Experts of a small language model.
Size: 9 layers, vocabulary 2048, 42.9M parameters.
Below are experts of layer 3 (counted from 0) of a mixture-of-experts language model. Rows are named router (the router's row for the expert) and show model dimensions 112-223. Each number is 200 + 30 x the weight over its row's rms, rounded and kept within 0 to 999.
After each expert's rows: "comes before" lists some tokens at least twice as common just after its tokens as in all text. This comes from a sample of Wikipedia text that the model never trained on. Tokens count by the router's weight.

# expert 71
router,192,233,260,170,204,134,188,238,226,248,206,238,187,174,229,186,135,209,235,214,187,213,198,217,182,225,226,183,199,198,165,179,236,212,146,230,176,246,185,228,165,221,204,179,254,244,185,235,214,182,185,126,208,195,204,141,181,216,188,162,205,210,253,170,193,201,154,213,161,197,185,179,213,193,236,228,176,183,227,217,204,196,201,207,238,228,233,219,252,222,193,174,199,132,194,231,185,142,214,149,220,162,152,242,261,162,293,202,214,222,173,151
comes before: ",", ".", " (", " and", " of", "ian"

# expert 98
router,137,212,190,184,222,169,177,175,183,212,207,232,249,169,200,215,228,193,178,201,144,206,196,142,186,168,180,193,241,225,210,244,173,199,186,212,213,207,244,166,192,153,161,185,141,256,170,201,120,252,253,214,151,183,222,179,236,188,151,233,189,185,179,264,203,165,241,134,218,156,216,196,142,252,205,232,232,164,186,214,226,169,208,223,148,162,181,147,191,184,231,200,255,219,213,194,222,204,215,173,202,204,202,193,185,198,199,167,197,155,198,232
comes before: " the", " to", " by", " in", " a", " on"

# expert 61
router,183,205,185,231,217,210,235,200,227,203,187,159,230,170,157,148,193,184,187,228,205,217,268,184,193,199,242,186,201,228,213,189,179,172,187,179,225,206,220,155,231,231,157,238,203,153,214,167,198,234,177,185,252,177,188,162,165,190,261,149,209,186,220,165,184,214,246,158,212,176,213,183,202,224,165,151,171,216,188,194,228,119,241,235,203,161,199,201,171,171,194,214,224,259,242,208,210,221,151,205,214,214,290,179,182,159,258,239,230,193,182,218
comes before: " ", " \"", " M", " B", " D", " S"

# expert 81
router,164,182,189,229,189,216,232,204,196,274,209,238,193,192,185,219,257,260,241,195,276,187,222,162,220,240,166,128,212,212,141,212,138,243,197,184,161,167,233,152,202,229,152,216,206,192,203,268,271,196,205,222,195,209,199,216,183,160,221,178,242,207,187,216,186,241,224,201,199,140,188,204,140,204,184,220,156,229,206,180,190,184,200,201,131,174,224,192,175,205,238,192,166,163,169,254,164,178,225,176,237,143,228,216,260,202,252,220,206,257,190,184
comes before: " ", "ed", "ing", " •", " to", " a"

# expert 116
router,236,177,178,192,209,179,191,216,204,241,159,240,167,142,153,230,215,225,228,237,240,182,239,197,171,232,176,133,217,186,152,185,231,236,225,223,279,193,174,159,130,178,199,269,207,209,249,175,198,201,195,221,119,233,222,197,186,198,225,217,171,195,192,235,192,213,216,238,206,170,205,203,212,161,226,151,198,220,181,182,198,219,185,197,208,248,207,199,169,166,243,242,180,247,199,203,182,173,225,230,210,197,150,164,264,154,205,185,189,185,198,231
comes before: " ", " D", " M", " S", " C", " B"

# expert 34
router,191,196,231,234,191,174,215,187,134,234,177,210,209,200,170,229,166,173,224,206,204,213,195,232,153,214,151,212,196,184,183,170,210,213,180,162,185,203,170,178,196,180,193,221,174,212,263,220,233,235,187,199,241,158,174,185,158,196,247,148,193,258,256,183,178,175,230,160,191,208,199,202,205,158,193,222,202,219,214,245,180,197,242,182,223,144,210,188,224,155,209,203,203,231,144,241,160,245,187,182,233,217,209,222,218,148,199,247,219,196,228,246
comes before: "\n", " ", "\n\n", " The", " In", " He"

# expert 103
router,181,176,196,196,140,210,155,227,205,188,220,237,192,246,194,155,156,204,210,218,209,253,212,190,160,198,203,207,232,297,209,201,209,179,223,196,205,187,189,196,204,244,168,210,195,161,268,229,234,147,209,230,218,202,140,214,172,222,228,202,218,191,204,208,166,166,224,167,243,170,246,239,210,165,228,165,195,199,184,174,178,229,215,199,196,220,226,183,231,235,164,232,203,191,242,200,239,224,238,197,205,198,224,222,152,190,219,195,157,228,219,148
comes before: " of", ",", ".", " in", " and", "s"

# expert 31
router,259,162,207,162,165,183,192,196,236,242,243,187,222,212,184,157,235,236,189,198,170,235,223,194,181,214,196,204,163,209,201,251,159,235,185,190,193,187,184,151,148,236,246,161,223,172,186,201,206,178,169,187,186,167,212,241,173,235,192,199,206,212,128,190,230,108,190,180,199,172,206,234,312,179,201,169,255,239,188,175,212,220,231,231,229,177,181,214,217,160,225,200,210,189,249,183,209,191,175,198,248,205,228,186,214,146,149,180,225,111,230,243
comes before: " |", "–", ")", ":", "2", " -"

# expert 2
router,245,205,243,169,228,221,234,205,205,239,159,194,247,164,175,254,222,215,239,201,187,196,216,218,214,196,189,150,209,223,223,204,211,182,161,236,186,195,230,243,208,231,235,166,183,261,157,207,245,151,157,187,205,225,215,191,223,135,232,212,153,124,150,243,183,200,172,212,174,188,151,230,228,178,224,135,179,214,202,198,209,166,168,183,226,248,168,169,158,131,206,186,247,162,177,210,239,229,150,205,195,177,183,207,199,206,154,240,242,189,204,195
comes before: "\n", ":", ")", " (", "),", "\n\n"

# expert 100
router,189,186,200,228,162,193,176,177,193,180,250,229,164,186,212,162,182,237,180,216,189,182,202,273,239,215,218,186,186,132,218,136,202,154,219,215,203,194,244,230,160,191,189,165,178,185,226,184,173,168,203,221,209,188,269,200,204,153,165,237,191,156,212,216,214,214,225,170,200,227,218,187,167,201,159,211,220,184,224,236,176,163,138,153,167,200,227,207,253,210,158,218,215,232,236,152,231,215,204,237,157,199,225,178,178,186,246,179,187,191,236,222
comes before: " |", ".", "%", "|", "\n", "0"

# expert 66
router,211,215,166,174,212,187,208,172,209,215,167,243,172,162,147,146,165,182,207,176,217,159,213,236,272,194,179,181,188,186,225,188,168,159,198,183,206,269,176,209,200,215,213,171,196,208,198,164,207,175,186,211,156,179,176,205,182,129,239,190,242,238,170,176,187,174,223,219,147,199,192,187,219,141,201,249,204,208,181,185,168,193,162,201,174,195,213,221,213,208,213,247,171,216,215,224,210,237,137,131,249,182,141,224,206,170,203,232,193,182,183,162
comes before: "1", "2", "9", "8", "7", "96"

# expert 40
router,204,204,265,182,217,217,210,177,212,215,189,202,224,167,256,224,186,153,152,197,206,179,219,176,262,211,174,179,159,197,210,158,215,249,199,145,227,156,218,192,205,213,162,196,184,183,181,230,199,218,206,241,211,189,185,189,227,178,173,209,139,208,156,171,206,212,146,195,175,187,223,187,223,217,223,221,205,228,245,205,246,197,214,192,174,254,151,178,246,162,212,203,168,189,180,173,203,144,180,184,199,149,187,247,170,175,244,148,223,232,188,161
comes before: " |", ",", " (", "a", "i", "ia"

# expert 62
router,275,214,226,208,173,189,246,248,231,152,190,192,240,261,226,206,184,192,258,193,144,203,256,198,228,209,205,218,263,221,189,158,180,194,194,224,208,178,169,214,191,210,221,216,147,196,171,196,236,163,228,181,219,199,202,182,142,175,183,203,183,250,206,189,165,201,179,163,172,167,178,215,227,179,217,229,200,249,204,211,186,222,179,156,204,178,203,197,175,122,196,227,190,223,209,262,153,203,205,181,199,209,234,188,218,187,181,183,218,210,157,210
comes before: "\n\n", " the", " The", " he", " In", " He"

# expert 39
router,180,200,228,197,231,221,146,193,210,192,189,181,200,184,180,181,244,205,196,265,240,223,158,225,256,209,239,208,183,197,278,135,214,227,146,272,231,186,226,210,232,188,142,204,227,271,195,184,178,219,223,209,200,174,208,187,175,198,193,162,200,224,155,150,178,227,175,173,213,178,214,203,182,264,221,213,200,177,211,253,196,203,216,253,226,241,175,173,158,137,179,187,159,157,205,206,219,180,212,195,214,240,197,186,152,190,200,254,183,198,208,294
comes before: " ", "s", " M", " S", " a", " B"

# expert 26
router,160,189,190,221,166,180,219,213,192,191,224,189,213,202,144,154,228,217,171,187,178,180,165,175,189,237,220,242,212,182,261,201,204,228,205,235,239,238,231,229,189,137,188,146,211,249,162,192,259,246,213,202,188,214,202,197,204,179,154,230,207,181,204,159,197,218,167,165,188,234,241,234,184,216,206,164,196,193,203,173,161,209,215,238,200,236,204,207,168,224,188,149,245,136,242,217,210,233,212,165,187,208,162,197,198,157,251,171,211,119,192,180
comes before: " the", " ", " a", " his", " B", "ternational"

# expert 22
router,233,197,234,248,180,251,181,221,227,156,209,163,191,216,237,218,270,180,221,148,198,195,239,201,199,201,225,240,183,206,208,243,113,230,142,185,201,202,197,119,146,237,206,187,214,245,192,212,167,180,210,262,200,177,242,106,197,209,217,229,146,180,125,199,215,227,157,206,165,218,159,190,199,242,200,160,214,173,197,171,225,255,200,195,201,216,151,173,239,172,169,200,243,225,234,170,174,202,217,195,200,196,189,126,175,226,194,196,258,216,183,198
comes before: " |", "–", ")", ",", "\n", "),"

# expert 99
router,218,204,197,186,203,184,236,183,215,143,176,196,216,180,218,192,201,185,172,198,208,166,128,188,180,237,214,205,234,213,143,204,238,174,185,164,186,253,195,165,164,208,168,199,152,175,238,212,200,167,205,237,260,192,197,184,228,228,111,213,160,194,155,231,199,215,160,193,137,230,197,214,180,211,203,205,162,148,184,182,160,178,235,254,159,209,187,157,240,247,213,197,210,148,249,153,186,180,218,212,215,163,213,205,197,189,151,243,208,185,217,224
comes before: "|", "-", " a", " been", " be", " not"

# expert 70
router,167,216,174,200,258,189,181,172,192,211,173,230,221,174,192,218,189,230,196,223,126,160,207,231,246,173,205,229,256,141,177,194,225,221,152,193,196,229,193,165,196,180,223,207,226,182,163,200,140,248,195,168,178,184,234,232,238,185,200,227,224,173,240,220,237,168,232,191,205,183,185,211,138,230,198,235,230,203,197,186,244,205,215,221,159,229,207,177,170,192,210,189,210,232,168,171,203,212,195,135,180,196,179,253,203,240,144,158,209,206,219,216
comes before: " by", " to", " in", " the", " as", " on"

# expert 75
router,212,193,202,200,189,199,185,172,222,231,197,179,171,236,157,259,198,165,198,209,236,206,203,229,218,199,199,171,154,236,183,126,184,251,255,222,195,208,227,241,229,215,219,161,191,175,200,190,206,228,240,189,200,151,244,220,181,211,192,253,215,172,183,171,162,215,192,172,209,198,224,133,115,177,231,221,162,174,225,223,195,185,208,240,143,227,181,223,169,196,172,218,198,178,165,171,225,208,170,253,178,251,230,215,75,181,211,155,186,236,187,198
comes before: " |", ".", "–", ";", ")", "%"

# expert 43
router,177,159,274,142,166,221,208,231,229,222,184,195,205,176,215,213,224,189,198,187,216,173,196,182,223,211,195,205,179,205,217,254,193,222,167,178,168,241,263,209,244,208,224,193,222,184,133,228,217,216,215,168,229,213,235,196,194,207,167,187,223,188,154,179,152,215,234,217,202,212,203,183,188,196,176,208,176,215,190,195,260,241,162,134,140,143,168,209,200,150,211,245,170,153,231,216,226,217,155,187,189,194,213,185,132,186,160,164,201,148,240,192
comes before: ":", " |", "2", ")", "–", "6"

# expert 17
router,214,185,206,234,177,211,203,221,211,192,147,182,231,154,214,209,177,231,184,223,194,176,232,179,187,192,245,233,196,194,231,262,230,222,272,159,215,199,214,253,141,179,191,183,233,208,197,179,236,219,140,149,157,206,221,221,197,163,189,187,138,244,170,160,205,228,192,221,213,190,213,250,194,183,184,206,202,174,151,159,240,198,195,169,139,227,234,232,206,142,230,258,182,187,188,201,197,185,220,238,222,209,199,184,209,211,180,198,194,178,195,211
comes before: " |", ";", ")", "–", "|", "%"

# expert 54
router,235,188,169,160,197,196,191,193,200,156,174,195,185,206,251,191,175,256,219,257,183,257,262,167,214,208,188,206,236,204,188,197,197,176,258,201,152,165,153,215,207,187,211,180,176,165,172,212,276,180,185,179,171,183,238,180,220,202,203,203,232,218,218,210,188,174,185,235,207,231,196,186,223,226,218,160,203,208,213,200,173,190,192,191,217,187,198,287,164,225,187,262,213,251,201,204,186,180,209,226,192,208,222,135,202,163,227,225,222,219,182,184
comes before: " the", " a", " of", " his", " an", " m"

# expert 46
router,230,177,236,146,191,202,209,216,173,163,211,194,215,171,187,217,164,201,244,157,158,153,250,172,207,169,139,230,203,246,208,196,228,229,215,189,213,209,179,174,192,153,218,185,199,207,207,222,192,235,238,211,188,166,252,176,170,156,208,216,235,216,166,193,213,217,187,178,242,148,234,176,152,172,238,204,161,214,206,175,171,202,187,230,180,193,193,229,255,215,228,229,159,207,127,219,183,262,216,183,127,157,172,253,150,208,235,204,205,228,202,175
comes before: " |", ")", "%", ",", ";", " ("

# expert 65
router,229,188,213,245,215,168,239,202,212,204,213,169,190,245,195,194,255,247,212,188,238,251,223,210,233,205,191,250,196,199,175,180,184,147,220,170,207,162,171,204,210,185,230,192,224,162,211,192,233,179,293,185,198,159,220,169,187,230,180,254,188,136,162,173,200,170,177,170,134,233,157,258,212,220,247,195,184,222,198,176,142,191,237,218,233,236,225,213,202,194,214,237,194,136,184,199,169,208,220,166,171,189,220,128,133,169,240,208,234,182,163,154
comes before: " |", " ", ".", "–", ")", "\n"

# expert 64
router,160,263,207,204,191,193,220,176,190,227,236,240,262,190,242,186,248,222,224,162,219,156,187,169,177,182,222,209,203,234,182,254,171,234,247,231,196,171,186,157,201,183,219,186,185,246,215,192,190,207,226,231,124,195,261,146,179,180,212,167,195,263,168,185,183,194,251,163,204,184,158,187,214,196,165,232,192,230,186,208,198,140,202,236,160,226,184,232,177,228,220,189,239,202,198,165,201,212,216,220,218,223,194,156,248,167,263,190,229,181,163,190
comes before: " the", "ed", " to", " a", " that", "ing"

# expert 90
router,206,207,224,174,191,202,156,210,176,241,185,196,219,257,172,176,205,206,179,219,230,140,190,194,179,180,224,179,215,193,161,175,168,175,165,218,174,188,239,197,227,189,223,192,178,160,218,199,200,188,208,231,159,203,185,174,169,190,162,177,184,229,286,221,268,223,237,167,194,194,183,211,191,204,194,191,200,221,161,206,199,196,174,229,255,256,198,185,233,200,225,177,201,214,229,264,191,218,189,235,229,234,222,208,234,144,160,171,212,196,237,177
comes before: "1", "2", "0", "3", "6", " |"

# expert 11
router,245,206,205,191,191,217,222,192,182,157,175,164,249,183,198,207,169,202,230,252,181,207,180,179,248,214,210,209,174,266,182,233,213,225,211,272,204,184,300,204,247,180,229,206,211,199,204,185,228,202,231,250,221,186,196,160,215,214,202,243,116,224,158,179,190,124,193,165,174,183,235,257,167,181,196,217,192,199,237,203,165,215,178,156,159,195,133,214,189,193,199,189,204,212,227,166,173,206,136,196,199,218,168,184,150,249,210,212,224,225,225,223
comes before: ",", " (", "\n", "a", "i", " de"

# expert 108
router,186,232,148,200,229,204,183,185,219,159,169,227,216,232,171,166,172,180,206,213,217,188,217,244,238,183,231,214,258,219,232,155,186,177,170,217,190,243,163,162,146,139,172,173,182,192,269,157,215,180,221,220,186,219,214,218,196,185,210,240,178,227,176,212,167,229,193,171,225,232,212,192,216,204,228,226,203,218,244,250,169,181,167,200,178,188,164,184,229,207,176,228,152,213,205,252,179,231,247,203,181,134,196,175,136,259,232,215,245,204,203,173
comes before: "\n", " ", "\n\n", " —", " —;", " /"

# expert 24
router,145,197,199,174,200,172,203,205,201,217,214,189,197,229,255,232,180,258,238,201,183,151,189,181,184,190,227,168,191,199,227,175,195,195,245,258,159,202,179,271,229,230,275,193,168,190,196,174,200,196,190,193,188,146,216,205,212,205,156,175,175,198,199,300,195,197,176,223,221,222,210,166,218,202,175,209,195,199,176,203,215,208,141,123,192,221,215,237,220,183,188,227,230,235,189,172,237,176,212,222,200,188,186,216,206,263,175,138,198,207,232,233
comes before: " |", "0", ";", "1", "3", "|"

# expert 10
router,204,209,210,166,136,231,196,233,184,242,131,225,209,198,220,282,204,231,170,209,198,195,230,161,196,204,211,177,170,237,173,167,196,183,228,189,146,178,238,196,183,175,224,164,233,211,200,195,212,232,177,183,230,203,221,245,213,173,206,257,242,217,221,172,218,218,215,232,242,135,139,226,221,165,219,182,184,243,212,142,173,210,231,212,205,247,181,163,206,203,231,228,225,193,230,242,160,189,175,225,187,166,215,180,212,184,216,225,171,191,226,173
comes before: " ", " |", "2", " \"", "|", "F"

# expert 9
router,191,200,200,146,210,216,285,133,182,184,167,203,187,206,231,213,203,222,248,200,207,193,173,184,204,185,199,190,187,195,219,230,201,214,211,196,224,248,177,213,205,242,253,169,156,182,187,214,112,235,211,176,173,203,186,180,214,255,183,186,212,187,173,231,159,171,150,260,186,192,234,137,179,198,192,190,179,194,172,275,170,206,124,122,206,189,246,211,212,212,196,254,187,187,157,152,179,205,212,183,199,141,202,176,193,248,201,174,210,214,217,214
comes before: ":", "-", "|", "The", "\n", "=="

# expert 4
router,177,189,238,241,220,185,194,231,180,218,265,191,199,236,198,204,161,143,238,208,166,218,195,200,168,194,163,220,225,162,153,140,252,238,208,217,145,252,205,212,238,190,247,224,173,239,194,168,203,195,204,149,245,197,212,197,170,252,230,185,199,233,259,201,162,172,205,175,192,159,196,171,211,181,209,251,171,227,242,195,192,191,240,174,193,170,177,164,163,194,211,167,226,213,174,198,191,170,134,217,203,205,221,181,237,242,150,208,167,187,198,213
comes before: "\n\n", " The", "==", " In", " He", " It"

# expert 117
router,192,226,190,181,208,227,172,238,238,163,222,210,180,238,207,140,228,197,212,238,177,214,214,198,178,170,216,213,161,148,154,186,194,178,208,139,245,161,179,212,227,166,167,191,212,224,149,169,176,181,232,206,172,167,223,196,157,148,208,196,155,211,169,117,176,200,225,172,186,192,262,208,178,209,185,206,200,189,174,171,179,203,208,210,209,166,206,192,257,139,173,216,179,274,192,228,197,201,203,193,225,191,220,219,234,240,194,263,165,221,170,133
comes before: " ", ",", "2", " the", " he", " was"

# expert 94
router,197,194,224,154,211,239,221,199,212,211,184,197,230,171,213,173,220,216,209,173,240,190,172,147,264,195,204,233,187,220,215,259,222,201,132,185,202,241,222,199,199,206,227,187,198,187,193,231,197,255,230,190,229,188,240,167,211,213,162,143,203,194,164,178,164,206,254,223,201,199,203,164,176,212,175,214,155,199,162,233,217,235,184,129,162,187,179,214,202,147,218,224,202,172,232,179,207,216,165,196,175,236,211,184,147,211,159,143,203,220,262,230
comes before: ":", "-", "=", "–", "ation", "ordin"

# expert 20
router,152,187,193,224,120,175,153,198,204,209,231,234,216,250,231,173,199,188,191,210,164,248,256,159,219,175,238,223,176,224,208,202,222,126,194,253,214,164,191,228,166,183,195,207,152,192,242,262,240,183,204,196,243,213,197,267,173,274,193,214,196,217,196,206,197,223,229,150,163,194,267,197,203,187,181,177,202,190,198,202,216,218,248,225,216,188,203,202,170,181,148,204,200,192,192,185,191,233,201,248,183,170,181,241,200,194,264,238,153,285,166,207
comes before: " of", ".", ",", " and", " in", " to"

# expert 92
router,236,232,189,156,162,203,188,239,204,260,200,188,185,155,204,202,168,234,203,163,213,168,216,242,189,199,165,178,196,217,181,158,171,168,233,219,168,221,204,191,187,235,177,174,211,197,156,155,215,191,194,211,187,216,185,224,216,168,212,146,212,263,211,181,214,245,216,228,170,157,190,217,218,187,212,235,222,209,167,165,171,201,210,247,207,191,221,251,200,167,209,194,168,197,271,177,222,218,139,153,231,251,212,200,229,197,238,198,202,249,179,206
comes before: "1", "2", "9", "8", "98", "97"

# expert 57
router,220,228,184,226,214,228,197,159,210,149,146,197,192,229,268,212,187,206,221,176,216,226,212,247,181,194,233,215,239,168,198,186,171,204,244,185,204,205,163,189,205,154,194,201,150,203,158,197,177,149,218,261,206,172,201,207,219,253,190,235,186,247,260,203,221,162,173,219,254,209,236,197,238,216,202,195,181,221,246,235,139,189,194,224,181,119,202,218,169,231,200,207,192,164,163,162,233,213,246,215,207,225,203,180,223,173,217,203,176,220,183,246
comes before: "-", "==", "===", "|", " ==", "The"

# expert 74
router,228,248,202,190,168,201,178,220,198,204,162,230,185,210,159,238,139,173,178,173,219,194,222,230,146,231,200,270,188,242,178,157,248,199,229,177,175,159,226,185,177,231,230,209,216,170,197,184,219,149,185,152,232,169,200,199,197,220,198,188,160,252,171,223,201,164,219,274,146,235,162,223,200,184,212,163,212,158,219,178,249,212,211,213,179,250,213,191,192,204,134,234,150,228,195,231,195,198,191,237,198,163,174,227,217,186,202,213,243,171,177,192
comes before: "|", " |", "-", "–", "0", "3"